{"d_model": 128, "n_experts": 128, "experts_per_token": 4, "activation": "xielu", "router_score": "softmax", "routed_scale": 1.0, "balance_bias": false, "init_std_router": 0.0301, "norm_eps": 1e-05, "tie_embeddings": false, "optimizer": "adamw", "seq_len": 1024}
Below are experts of layer 7 (counted from 0) of a mixture-of-experts language model. Rows are named router (the router's row for the expert), up (a neuron's input weights, with its number), down (a neuron's output weights, with its number) and show model dimensions 0-127. Each number is 128 + 32 x the weight over its row's rms, rounded and kept within 0 to 255. Numbers have three digits each.
After each expert's rows: a language model's description of what the expert responds to; "mostly gets" lists some tokens that are sent to it at least half of the time. This comes from a sample of Wikipedia text that the model never trained on.

# expert 18
router:105122055103115135160092147178186128117103124151112204132079138122137129153107145117172081090152159118110159121080098086113122118129170119145198100166122160196167176057104143122128121072121185109045115151132090179145178186078111161184152181111134107104110109088147156161172126164118163156115155138117128132140088164096139178165148137088164123110087129091150105097126104127125103149128
up0:191167106090147138075084163112176101129137172129099139179148119104103153128199155182140136183135093099170184128101142112105085181131137159098126136150090104044216106073124145150151069164145117134158116184112112136172100135129126150133149122121098126113050104164172098088112131117145082113126137161185176175112126159108087170159132113155192130177136136148113105137103119140156127138155
down0:123158116156210096122174180146145083148120131112153130098147117126037126090144054118128158099149113133137103140082118104134123111110180100136171102169041137172129154110157177118193158150152139093088138117152088123137090182144164143141138117094128107127128124140122092077140162177138102071134161062156119085121062159071099109082131133068075161108146167131119126139118097116168104100085
What it handles: Initial capitals, unit letters. Single capital letters starting names and unit symbols such as km, m, Hz, with compass words, often in geographic infobox data.
mostly gets: " m", " km", "Th", " H", " b", " kn"

# expert 57
router:125085095100108133145089114150138160084136148158150135174097166175153089150088118096118113081180161079068108162084101092168110105139167101077155101193208152120164140088160143170135098136141153099098109140138111150165192151101149153158133162124109109109118087105123154177132103165097167159136124177134102146123088186196128157075116160131153166105108157097159166087144092100091152171067
up0:106184102103156096136123115075104093079178165119121147164111096140104182209153077166162082104126133102132155175084129088125214047136101046130145184134103139131069122113111121115129140190121135127121096122130127138085118165145113115091134068125088137182146148167149107123103145106180077125115156126095104127139144195122083115106118163182156102127159157109162129095124097147173130084124
down0:130123090168133102146090087088170150203150126098131074138160129093173107134146133158067113090104162117071146141143135110170176130143128090104095170098161094128122110112091126087116120131073132134113144116114104138164124095167042048095113081155119096189110153206131142129159167061131104125128157140191133176091143053152118183169120111118128137137165180173134117131159139117146101142101
What it handles: Taxonomic and foreign fragments. Pieces inside species epithets and foreign names, such as en in taeniogaster, gin in Iginio, and starts like Or, Bra, Vel.
mostly gets: " Or", "Feder", " Vel", " Ap", "hydr", " Bra"

# expert 26
router:128140094100127147107119108170134131052172150153128143161105151094196084158132114119111096131126133102092219143115106047176149185082147114111144089158108132151137128074143162168128088126145147088119116135146159117173108154098152119166108139118068105117105102143114188134173098157133134179078123145148162201131097127168120141081139149131176184086055115113120152077159096094102183171118
up0:111167105140114104094145135123142116099184174124182164073116140163167091088114142126125083129137135078119142158092144126104086095142171138134132150125110122160135112166089104165106094151140088123151136177084100115204144192163157087143126070111150116103069135077143104190081158170119113149131163071080095177150109130084181139105088090152140144140156084096198065110139175129123074141170
down0:170099125116165147095102157176114091132063176092098143156105097102134152091137096102114122228146108137189140093114117134087170111133142097157098135136140153106157163114093174121070132113046157153080154125135068142176062117113140101085123137140133136171106135174096150187137174126164114166150152131142164090132125106128128124178099133145147095140193103099164152154224174129145147137152
What it handles: Infobox colons and titles. Colons after infobox field labels, N in coordinates, table pipes, and title words in award or song names, like Best, Is, You.
mostly gets: " Best", " Is", " ISBN", "Outstanding", "Billboard", " Your"

# expert 53
router:123131099117097142155096113168173138105164170161153142146118166157163070165106149058097115085137136118093160154096086103136124147136147104082188091181194159148179178102150136131126131126145183097080093160151149165128182148093175155172142162163090104118128091105119162165151113167096144161159156153167090106163103162173159170100120168113158166068146159092137144103146107076080185153107
up0:108181091146098140099136182090114144175118156196126128049154137114111064168123151121112133151107089162125141150113120092133075092163208180143133129196144113126191143134123157165140096194129186101143094166099145109153167102135196110127158144127120139099150098106155138174159127095140101092146154177166089126102108169139128165133193161175092159062123111117110111132099097125112145097069
down0:113159107112106123106124147078155124131176098145161115109122159151104093095087190147125159130119100138101124100093144113103138092127102149170114185126190100164162136089090129191055234053073156119126114178093105129133124106151171118097138128090132125100116179095104203163153138116118139091136140130090185142095132131089131048145100101108191111178140139121131140085152142186147129102119
What it handles: Name fragments. Pieces of personal names, especially surnames and first-name starts like Don, Mari, Ron, as in Rudabaugh, Bergtraum, plus some numbers in table lists.
mostly gets: "р", " Den", " Kat", " Mari", " Bro", " Ron"

# expert 9
router:159090115096103183116134161108176164146164162154145187119071192150164168129055175090120092056141164129101132136065133116096114113088138127092128145116143155168145184128135133113184140134189181103134125127126128134137164185122113171132158162142153088097116139092093133144137083154093124148105129222150115142146077162139119121125144146149135141135098165086182143156168063135100163185083
up0:162133162148130152107137156111131105146129118124151061188132137219075124163028085076092129109146132128120150128098112161131113176188104092141139143116114155114168132079176169130146149143136088093114166115119077080128131157126135137166092112131129136160080161193121085130193159148144074170087147157110124121153151048150135145133091067116098086126111109106131131132139033115133108143150
down0:159193079105167087147126201167101090178134099088138119125121124159157180112103134192051114153199119129122071172126113155084126081146138172183212101125156156106155114127072098177127109081125151190131148123084113131147180123125108130160096128114080142087127130121137148133170125117170107132133139097132099136135125133117170120141141079104125172114109157060103102120100078113126066179132
What it handles: Latinate word-initial pieces. Word-initial or mid-word pieces of Latin-derived words before suffixes, such as ju-dic-ial, qu, ph, imp, circ, exp; also year digits.
mostly gets: "dic", " imp", "qu", "circ", "ph", "exp"

# expert 58
router:105102113077121163168095092169172141110145173155145179167112162185146087170106166098081095072150140103080125138092102091168094130159163118106162104145208152164162146123106166126132124094156163096074099164155145154139140156098135144166133159153107082124071078094109155148154086147090153163099152165164097127126127150151154175119106137116136178064103151100151148108210104103096192139117
up0:127122107126074133083121083114119133151160183139148119133168134132122103140152149139120128085138139118129090128151080137083161111099138066074173110116117074107098134132164148089134170098116175176134138133106137118149181146135091115167158104123098096124152135171090178128209130115137134108038168146111186166050141111083187134194128143106148100105163070125130146131123174121147154237149
down0:137127116151103112121131134059138176111140174102086111145135158083096139106106072136193114168111122095100190136122158104138120131120164146200159144157113175098132106059085162156124139139109165149124141075102098076137199172089117093084141145163152150088149129202122101080109159126160125149128140149039080120144115129144161082130153164193166114118122071124102160089106144077107106093161
What it handles: Name-opening pieces. First or early syllables of personal and place names, often foreign, such as Bou, Kir, Brad, Ber, as in Moshe, Beersheba, Despina.
mostly gets: " Bou", " Kir", " Brad", " Ber", " Chu", " Ren"

# expert 38
router:088098130126087136172141081148166141120123162182194137148146153126143081168064126126140098093155196088079149110080074086144115158084189105095165088141176167132177171123150207190126099126136142109145133164119136172150145130123146124139151133169093133097114106075123163159154104176123158150088103147123101113082107135197132126113129088123153159094162158106173159082140117064088153142094
up0:157116050156148113122120146058164098162125118191132121172134115100151070166143117147119125126092156149142154129059136121060127106170174074088147117100078091138111109129148140120106145148157115098133132130123168188106136125115198148156107158098165151114183128114094113076126157092133152146052161141140145141127181113147075116098097119114130125046149147175151169122114083073105221129148
down0:123134101172140195104135142047106124157119158169099048132127156132175123148085119163110099147113104144134109084121121074097112138140082130114129118147079096184123152097104141142103139123082090094180108118133112120165074063117127121099096079132158164196118100117193149134167108114200173090119129111092103122112100117139102110128142080123172165066134138156130125070077082101128130185196
What it handles: Name syllables, place words. Syllables inside South Asian or Arabic names like Mo-ham-ad, Kh-al-il, and place-name words like Hill, Hall, Garden, Avenue.
mostly gets: " Hill", " Fall", " Down", " Junior", " Garden", "hood"

# expert 0
router:142086144079104124162128074169144140091169171130160131150098183181121136182060150114069146127126142119119116120114130100123098132180136077093156168149134183134156146151146154192169126154190138105107064189138093155109132128135159193160177130136103155074130134158134165146143061170104148134131138163165111194123129096156151131114124095080158153042109172102145123119173075145127155128103
up0:099126161119155144165126129071169152162130128129142146107117111110152097096116153151094074084152113136077093126169161161078084144113205149135121150133179111136171108065155197108084132073189101157142132183126138138110098084101113139122159071113053078076087110147098163099181178134109097170164116094093129107097133146160117197152095128174117121137156152140094159147109112119115101199112
down0:113160122149167115175121142133126190182115130141090120072087150146145163116139167094097131174093077155167130094094093113142085125147165132142167086143139135169092107136067203114059116072146109153147166157123156150169137079083129124176088111159139115123166115072104153142178158117159171127162101104126113159092156100154171161110120105082136123164114086200056129090137185120079160150138
What it handles: Mid-word vowel fragments. Word-internal pieces, especially 'o', in names and foreign words, plus closing quotes after nicknames or titles, as in Borne-o, ultravi-o-let, Wally".
mostly gets: "o", " Iron", " times", " Rich", "moto", " sense"

# expert 55
router:140076110115088153140135146149129082110152156222146118143123164151153130140120176158103110053171149041094171118085073087141087130117149092093135131136158163154192164078138158147164112133138172137123099152149126094158194134108090172163128175101110132145124092121130158131145157175125144117117176172187139109135114087131139161076078112152107150074132176110142127127138055121113132137053
up0:172176127119131125141048155136104114126130112145094111136131119151153088190107136146142077145212176093141182130132141200091140158124172137130134124134134145104055141149039121156198146108153107112096138187157052108148170096107143161107148125068092110111132113085183149156099153171113164118188097096133103116127110146101105177159127108169119094110115119107130142160181132066125164123114
down0:170122067161069094128157123057128130129099158103209107110176117095126181120132101146100117137151140102105126120136177099161192102174128163107118200126152089173118079145140111193167097184169127167117125123169170130085093094164142145150103081138151107099083087114122088146101116119068114146118127149105128082141133074172136147144113128113193163116130150139145121111181112090087183168074
What it handles: Inner pieces of names. Middle or final pieces inside surnames, place names and long words, such as ic in Janowicz, ve in Shreveport, ect, ological, ification.
mostly gets: "wich", "late", "ological", "ic", "ature", "ect"

# expert 43
router:152114107145083160129121086195160132081147145190160182125105145180148111148105105160114096143147138087051157162089131085160098169129138110075175093162126146145170160076127155123178092108151159123097124182165094153122130171100198135205105183138114087105100119108114136138105101129144166155101193168122105118117119132128119180120126120124146177097123177087185183081147145093103151131095
up0:117143106117133115144122130167156108155135089099096091082113157106136065056102147121127135192120124159106173173139128117096109106150112174087088098140147143096115139163113168168148116098111181114113135040175128151124132092091131131053242221159110146096176117157076080117117081136103163136165142129140157082132150134127091084112134120124093135164151165091156104144122141118116188112115
down0:132112141144124110132124102157148141169143085140151079108145110140114124108137094163143074118120113091136110053212087081146101125091102147131159086117129129140102064133120074133130137151134196120087135126111128138080137106085170089138165111169152060176158136143089123161104107136100025132121133094076148168172158164208138148121091192125105152161156136117112151110146123114069200116088
What it handles: Line and sentence ends. Line breaks ending table rows or closing sentences before headings, plus temporal conjunctions like before, after, until, when, since.
mostly gets: " before", " After", " until", "After", " prior", " when"

# expert 30
router:164136114098118162175109156149129160114141157135141127138131139149132144123127136130121127124123202125094161145122058160156128174089155102090162076162116174136146162068169152138219138109164133113076131178158106198166093189084166141216070177145155096138112102147104177156158084145118127164129145129175134139087112168204126122118157118091148142074098144076174125087120123117099137146127
up0:128116038184140120173111048155099172136090117124077137099091149149136138128116163091139135127197085112085167165130127118123059203071111117158127067162121174143159124117174157122115167188112167126101151078110132158145115105148137143177090122130151108101117104085162145051095095106109088096117127094113166088148114099204072111118108142149104119107122103116149142155156128127078148112147
down0:132138100153085109172086168136135091122110142139111139204108138102124128130108127096109071123172109123089163089130056116126156134156096176130131108122140170137184100152089049175176115136169152097076224140108153092104133128121079166082098089189131163158145121152155127087153145175116127128122114125096215143198134140137185089106119157155090190116143118157100121119113155172133127142116
What it handles: Infobox layout symbols. Newlines, open parentheses, plus signs and spaces in infobox fields, such as UTC+5:30, density (645/sq mi), and URLs.
mostly gets: "+", "^{(", "://", "′", " http", " (−"

# expert 62
router:155141117098106135110070117122163186144161136148086189137051183150157091154082131110124125108109142089078104141047158115108106144118151141111148104126109112162105169096125126113204116068170142067071096124164146125176169146122170150124113138149088080156060119116098150140122104159123125153080106156165146196094130129141111159124161144124160134101138159066147167150161106039108118127091
up0:075179081119111153121118142153165100131103134142164104131165109162139131119153131140139103147172099136134156119075063208153129154153123170085140152134185175071121130158141082131157117131147107163166085107167111093163112135149031155088143140111151090140166143110103111165070099069149084146080140139152109122114146120127122113110184108130169076160204159095197159125200130128137100114166
down0:087103072091111141138110143157157089136134120137117117090136131123101152167143196105141131191127125166096140150154138208139136079146068122137179196112169118118133192118108130142055178120092136099167111132178168141168130163132121159179120125156115109120130093130158128135106107116148172154147139101150100071197063145134103115075116127160106171225142160076159090173135127145166173133146
What it handles: Infobox labels, re-min-. Infobox field words like See, Coordinates, Website, Founded, aged in death notes, and pieces like min in reminded.
mostly gets: "See", " Coordinates", " Website", "For", "www", "Current"

# expert 27
router:127143112108130189159112090143176144063155158171152117130104135172135108146048124094094096108143138067127172140107102109173165148142168080123154114180166168173155168106153164163100095111086189118101142143115131182131148157095128125165109183144113098115144099087084166156182127189104159152107157173144130110095105143142158208128140142129136161071090137117148132070152091105105173188104
up0:125140146146096157096084082116117092174122119156050159146166101065142111157129076127147100063134087096126166233116153183110133147172147143144116113123114113119108125153128133164143159181124145129109090092113169122099150127159105122085122123189129175147062133109131136167155081091148157105148131124140151137101105205141185079137050122117118158202101063136117081158127098151136111150113
down0:116158136085086126142080087130162134125118101174131106117126134192148128177142115170109076158094174177141174133099147113160054096117091173137161180149120169197065111147135110141124138130124118098174142121126166161104132063080083032113105097094110138168116114099135137139120132100098112164087114116085125112209167069132115136101157083090108094140114151177149100159116160174172101147140
What it handles: Surname initial letters. Single capital letter opening a surname after a first name in credits and lists, such as Z(illy), W(owchuk), O(umarou).
mostly gets: " Z", " Jr", " W", " Sch", " O", " Ver"

# expert 28
router:123070131120079134150136146165138148111134146125195187155085130136142109178085161098094111125199196126091116108135090086102130174141150139122085170118190180169127140119154136136130152111142170082105054143106126170159127156129192179175116113162126097109159109145122134163138088143075127164120166129111116156124117178131099126116101112089155157063107208087198118119122062082117114128108
up0:144120123090116130100110144101138166125177129134106128096180148174119183127094170114116069142141090117102169124136129165093074142105094126117108132144083080214099116039072127194123128154134163073087061140116157144125113125145164111093161119155117126125120120129175124118158160166188180190165106150115125144087112128102148098119095091146097121141107177116157117083128059040111136090095
down0:112135153135177140105094091148106134146170160144171149167114137127099176074174085166114117073146081124134083150152129100066113096159094159086120156160174076175069098159109083152100159131150128131151168171090114146133149174120154118203138094113142139105153181129081094072164122107154159151108133151124112168146114168165142132080087075119073090118170092104144150101130167221109112149132
What it handles: Digit zero, name syllables. The digit 0 inside numbers like 2000 and 160, and second syllables of foreign names after a capital, as in Bulgaria, Mughal, Zulfikar.
mostly gets: " Exp", "&", " media", "Al", "ör", " fair"